config.toml
router_score = "softmax"
vocab_size = 32768
norm = "layernorm"
positions = "learned"
attn_scale = 0.0884
extras = ["capped logits"]
init = "uniform"
init_std_qkv = 0.0315
init_std_up = 0.045
lr_head = 0.00753
train_tokens = 277300000
Below are experts of layer 7 (counted from 0) of a mixture-of-experts language model. Rows are named router (the router's row for the expert) and show model dimensions 0-255. Each number is 128 + 24 x the weight over its row's rms, rounded and kept within 0 to 255. Numbers have three digits each.
After each expert's rows: a language model's description of what the expert responds to; "raises" lists some tokens whose logits its average output raises strongly, later layers aside. This comes from a sample of Wikipedia text that the model never trained on.

# expert 61
router:156114115119121133160132120144128166110155124119102132122155103071168111117148127117099115164099168107126098109103160131120136146118155150126130123129137126097121120101142180146142098155126125171132141141167142153109089160129131132109115085117193121122152101112130110190080159134167148154171117112131160096134105109141129098084113095075168142104110124148155117125118090148092109141145159113112165148112133101082123105148120145171082100106135162116134168132114112092125155092083167096153124120139096145131118123100113100116110118048106181116174097101134099148145144123134103126166087094156155169120130145136145165133113126154143155116111135121119126120134115119131080105174152136161146134124105121149136117145105126113155137106136147115129134134126152110141110145100118
What it handles: Word-initial stems. Opening pieces of abstract or Latinate words after articles or adjectives, e.g. ins(ight), prem(ise), comm(odities), det(achment).
raises: "eded", "order", " Rec"

# expert 47
router:158098131148144131132139104131173068123127107143199134131139155134154088119106129116065174115169166145165119116116092113124161098094126109136108098102142135168093119133153135170106101155145108128138132103045115123104133133135106112114135131082150142134135091114103102142112111125122148157140108145121125156131117176134140141121135117105125150151141102126138140145093144131114147128110108104108126108123112128109111137120135064125110119186162139118147077106142091142105117132146146137101096149121141110136144138120167084110106155123136115111145171076128120137138147158110127153121128154138160138133101146095147100114089076119145115157132123133108156142139116155145102101125138164146135130133106107174102167156165074099109175139102137124089097092115143164102112126127177
What it handles: Paragraph breaks after headings. Double line breaks after a title or section heading in = marks, especially species infobox titles, plus ") was a" definitions.
raises: "ence.", "as.", "ves", "==="

# expert 1
router:123134086110119113140122082104145163135116159117149128106139125152110127153141133108115139142115142165166120109150163181115141115132124086094143089093144142133137109134151116166083108132110147105112093136102150147101145121148131155102104095077176128149149140128099135140133130138124154119141157149144103174147152179123160127148130180106104091076124143152083152092096125128136123119160130099094140110168113142115105168082151106119134110093147154137103092125163101160135092148154135093131104141089150104164175111157097142097125119132144092153123093073137100114115173156132147163124118130089143172178120142122141124146164147134164154147103124140129139098112145122116151137131118156118094118129138140140109100156099132078119095112150127104158133110141109108087090112153141
What it handles: Initial capitals, species names. Single capital letters beginning rare or foreign names, often in taxonomy and science, e.g. Zizyphus, Uyghurs, Euclidean, Breuning.
raises: "E.", "SS", "FL", "onic", "ook", "LS"

# expert 12
router:126116112112089131134132167129103146133099134156149174139136141127142121119140159171124102118159133133124126108110126164085097125125148089098144145139172137152125125086164101106137179114154171143136092136118115102163087087099103100119119086162167126152114145090099141139131153118154101115121115140138099175129169171108156088139147148106146100136122165127129166120150093107088146091102125073141125129142143108102123149116138155159144089099111137151129168152170172104135090155117114161129121135103132116152123167172078158100113103128146101107098145109115113131144148146139153123099104116101117135118131106081111147121143149136110163115104161118152212132147131110110086118139098138125123146103128109116133138177106099109100150162117161100153116143125119129107111114151104
What it handles: Name-initial capitals. First capital letter or syllable of surnames and foreign names, mostly in sports tables and lists, such as V in Vieira, Ponomariov.
raises: " they are", "ments", "iment", "ements", " been"

# expert 35
router:105126130118135141171095104142101120124153191075106122116138100089128139123118141097168095117093130092123160150130199156139142120168128148148109123089162116102136108165126171139119108151140125120155115155156146125149116134118126120140125123114142095133131088146161130145107149120145126121149117095118144073142094078157144120115148134101119155105110094165154107148128103138139140137180178145079145162117105120135126108160134110127123142182154166116132143121137130099105138137150138128167143107111153148122113118111106138159108149104109158147109116094145140075170111131098091106185090081167134170152126154167118141121103123134135122117131121153112112078087118100107104110128161139156134124123141141139150098096124133105093116095105167155066146121112136109107155129151141
What it handles: Verb and noun stems. Word-initial stems of longer verbs and nouns after was, to or and in prose, like des(ecrated), und(oubtedly), inv(ade), sign(ing).
raises: "ating", "ulate", "iting", "|---|---|"

# expert 18
router:107148120116125100106160094121089130102072125098133115136110132082145104145135105112113145156131112123126158103163130094106126088174090093151079177111108118120146135136118086118164131166146140138158177131087112151123155092123147150110123115138099084085136112144152145154121109108076116123159123106097166140164152143101102123159112154096136094114156134097127123144101121122127140140171139100141131090126158097121112100142179110174152105150087083169136119176125109122146128144142125156133133135114118153154130134100121108151109151106135130168093130112121139155136098165175147131150109129168128142129113151076136134123167165116121136110141095143094138170098118135135144164104163145128155134150104102151115166121170135117169086099145123161137104122092112119114154106130147
What it handles: Coordinate and date digits. Leading digits after a decimal point or degree sign, mostly in decimal map coordinates, also years and measurements, such as 45, 39, 2.
raises: " succeeded", "ed her", " friend", "ment."

# expert 50
router:114129112134113170180118112111194108144101159120149141161141126117162112117098149141105147111169172109128177129150145119113142101089134112134118089140124102148112153140123113164085125153145110119152110130119181121109072147122102135132144154113142133145128161121128128098095134155124146131090125143082148144106156132131177100117142152149122118095113135137117147120076150129104150080118140129164125120139141130143123126115091074134119148110115106110116123143165149106136098116171112160125131140086131150110134141121106146130095086125162152171137166149136119107175110149118091126107107131136123099133115108127143120130106111072084169110130163122108133141141085142124166067133132116155101135093120085156121111184130080141101126116132073180138123116129191114111107113144144
What it handles: Table and list item ends. Line breaks and tokens closing table rows or list items, and cell openings like TV or Park after a pipe in filmographies.
raises: "916", "952", "953", "917"

# expert 7
router:142159117109107134134134111095121134114104144081143100117089168140156146162103126133106135121095144129150130119137098169090129145136171123089178084135169122140127123090098132149150108137156185176138118157128113106157147129136132173120101135114146140175155144143093117112131147149136154100120135090143072164138147173150122103117142152137121090106152144113102128143100128133163120074117098113121111129138122098167101141134125148135116064086095159160123131089145135109130111144137112151123091120122141090107189141130086131091095131142126162137153161121143139101092157149127165136120122118088100112146132174142104147133158127135179148107154100149136149111149128139117122142147101146137144147140111160092118118114092148096101188131149114130116120097119081096124127119093099
What it handles: Capitals in tables, organizations. Capital first letters of names in table cells and organization or title phrases, e.g. Socorro | LINEAR, Office of Public Liaison, Juventus.
raises: "eline", "ional", "que", "iac", "ies of"

# expert 37
router:153132146125156113130095143155165116155116109149104168104155155162144122135125139150150148116102176151137075127082112142073095149092151135151098183138098122150116110128162135164128126110144109152091153100115115103142141160117126110120158094107156132126138131093146137098129121096117111137109104160139094147118157160131133122119151103122104118120117125078168133100144083134107103139104120124125143126149118145138093093120131138121137129124111085106101137115144134134117159107146143156132096144075090145093178142107149115111107154141143124134122089093112131114148137131134181118153132184110158160166092142145137098130130110168161077133144088097123162180133154165091120103186096167096153142137106151120106146134113117112101156140130090097115122091117108149167151102123108
What it handles: Line breaks before lists. Line breaks after headings like See also, Sources, Bibliography, and at ends of table rows and list items.
raises: "-", "- Length: ", "- Height: "

# expert 17
router:146160133126112126135158099114156112150097102083101113124123170155136114119077127122085157123113135098161100106168148137139128141088138128152155071078130130153100142114090109188125114141100153140147138138113169150102129125133154140102117142096136157117126124132145136140104104104115162084079129126148112124147131170132102164119106159146081069104120114147113093155100116129134126137161114102167106114133123099127125155130129112174145144141134145143129108126167090153143125134168137139133079164115143135150146115136106073126129128151142122145143150116169117104120170135141129119109101146128112108180125147146129128155175084128190118101111135149155121132111165143133167133117083139106094155156139153135111104148140113119115136069114072156141097152069156133118107109131132
What it handles: Mixed prose and table tokens. Relative that, copula was and table pipes in gene, protein and place articles, plus coordinate °N marks and election-table cells.
raises: "\" |", "ly,", "ly", "ious"

# expert 45
router:152119130180132155131108108167102081167119144151146113130104110118157132104089124131139157115141118160167109109110102084100128121104100108161138129132164136159082132078100091107106124117117151138085129134143152126111142144119088170158145099121091136167114152163108113072106100140166148157107169166155140150098112154110106171141137080141145101171139114098148165160122120120138104107085169154174155106096152102144137145119147113124093130139114078144132134137123169135137125107156133145110151116122097073102124115144155136099125141130094170096112134118115148178083086156150117126088138140113125125115101152144173127153142119134148123113133155134133149133154087148141100110134126110167134130097121093144114147101140085137129126133127126131137094091141157148126153175122118
What it handles: Infobox field breaks. Line breaks, colons and parentheses in biography infoboxes with fields like Height, Weight, Years, Died (aged), and birth dates.
raises: "ion.", "ies.", "y.", "942"

# expert 8
router:112104121098102142127131149100145119161116132149158151131104155124165095120120130173113102106155115141155149140128121159067110131148121121096137142164173154146103144095111141109117127130152172136118093160095115125161093129142097151142128123148157126154125166127082159099136124132159138142116153147120086180121148111099162123144140165112112104154137129109094169129116103110130116093058121121153115115131104081116103140117134145132165087137101101136107141111171169121155076107143103144130127153090142108125152180134103147088103131131161129131108146152136126128139120122150116126142090148091093068160136117128083124121168147107135171140142169124131185121157101164142094103125086095135118151098114098087120114165151098113139130131163110134143139106140159156109121109114099
What it handles: Name-initial capitals. Single capital-letter word pieces starting proper names in tables and lists, such as K in Kjell, F in Serbia F1, R in Rennae.
raises: " ==", " lands", "ity", "ore"

# expert 51
router:112097160163136145119129103163170130131129125161170107127153128139115113109117152117154133070121137181103101092157097073124135115136099146162126096130097122132097107144141154148168145123148140123102154108114134106117110142142084106139142157105127144122150154124113146126111103119115122134124118106114107184093145140140108097061126106105130173167162115108152168127106133118125144173099112149173118137154081120159163101142133104098137126168135125119143084117127174151125096139133101154130108109097111138126165155152115103140095103165125152103145130134144138134131122141128163133094153130165156097075101112113153106117120093129105143156150123102170120105123124144124150174134101129104101115180107095139114148098182108130115114158109146083088150152126096134161173123140097
What it handles: Title equals signs. The closing equals sign after an article or section title, e.g. Ruan Ludick =, plus line breaks and arrows in lists.
raises: "wards", "s ", "'s"

# expert 28
router:145127118091115156109115176126147144124102165122113190092115180126129127109156157155109130148141136142154132124108115133099086135139169098119136148119152136120156132093107080119102147092133150162132076157104135114146095093080102121144170127160163152137138149131084134135135147158155140131132136098115091152117163143125161079122150157133151145142122155125101146134172131118091100102135146093123091125149121111125134130094132167188125097113109115109117129159164162131143080111107084125111104124122137107129185171139111156103116089138155131109128151124129121150100131122133127084142140112099098124125104110086108143090126150121119163126093153134141191145157107122107136123157090130145103153104101137102146140135134116115101152143108134101143143133198125127142089127142074
What it handles: Name-initial capitals and pieces. Single capital letters or short fragments opening or inside proper names in tables and lists, like B, K, Bob-b, Mar-b-row, Sak.
raises: "ment.", "ments", "board", "\")", " whether", " syndrome"

# expert 25
router:153157142156093141126162110143129128164141101117149149129087167119163125169168097162116161127116136075149126158141136154091116122096090107133125170139153167148105111126168128106100137158093117120118161154131162169121116127131113116148140132133133085118126106108148135128138089138081095134095136083107153106148126169086103150160153097124146170153167061121154106102142111120111134157149081102108150140154141116134088105115150125131147142126093106120118160127119113111114128129120157116091107148128084141130090092177143156102120121121143114114158152143101156160128147098152144105148117136132122114095110157090135129157141127102116096138134121145097155133158125122156104102134162111114175146113093129145161137118128129182110174100155103161131115106087125100159122080091108
What it handles: Year first digits. Leading 1 or 2 of four-digit years after dashes, commas, or parentheses, e.g. 2013–2014, Hannibal (2013), born 1980, May 1890.
raises: "les.", "ly.", " than the", "ts.", "m."

# expert 34
router:155146147121105144136110108141144125116138157110133138099157098086102138163166128119104109135096146098168125146127113160143117128149161146130132159104148096107107113176125130124118122167127144147159130129174160133132093117148127153124120108099126091137131080128106120157089130139169143114179161081097154082138118114144140097126140105107129154093101123130152104163145086136128104169188145143119114130108142123139135078129117147130136138109154151097135140126114134082124169135104150092147119135098124153155094142111114152135153097083085178128095114108132124105095101164114112100166114069128132145130134136154144137090090156118133127083100157146157139117096101117111137098147156100129157094097150180166156110146134138136111087127129158165096123167146166130096145112112093
What it handles: Word-initial Latinate stems. First piece of a longer common word after the or to, like rel-ieve, mot-te, helic-opters, resign-ation, orch-ard.
raises: "hen", "al", "hem"

# expert 55
router:126115166126173078114141136175112125135135112174166135110134096105146127108102123118120145117127096147123087135115100114121105166092141124174118104097063105148136105106151135139126122068096101118126179108089099108089146155099148134148105097106140125117135122135111119146121110117137083079116108134162134169156159134114143152105125120132136161116170108086150144142133073124180102127124134119116137134156103132148138108125176091135111170138166089118144111101109094160120124167142144108151143136144115132122165170161157111100148131129134140113124122107119133146097104125124151108108169157157143154158104132104145104140134119150128096167133105077148155166135170135106161130135097156113139122112169144160086111105161105114113130175111111099115111101100102158121165126096125
What it handles: Breaks after section headings. Line breaks following section headings like ==Geography== or "may refer to:", and paragraph breaks between sections.
raises: "\".", ", was", ".", ")", "ation.", ") and"

# expert 41
router:155120141127136110123096162115176171127088113124157173114153122124172146098100143130139125118187167114129153130093146124143128143105120114168111105148133149147104110075136124126113105152110095133110149130194135122148118131122082168155134165135128128141095113108162112122154108150131171078122121152081099105126144133121134109156134128124113109108143115136129154180121112108111076123158079108132164126128125150152168096121124098103132140134106133128126088132144165084156141116160124132132151134094080098161132143127088110117123073119102172133149098087136104147133114165102179117163090116171136131119123131119152088091128165114172148176135096121154136122130121127125147122121165150157102136095081147113130096115141121172077145131129107122146153117124105091127132127127123
What it handles: Date and place prepositions. Prepositions and month names introducing dates or periods, like in, on, from, until, January, usually right before a year or day number.
raises: "5", "1", "2", "0"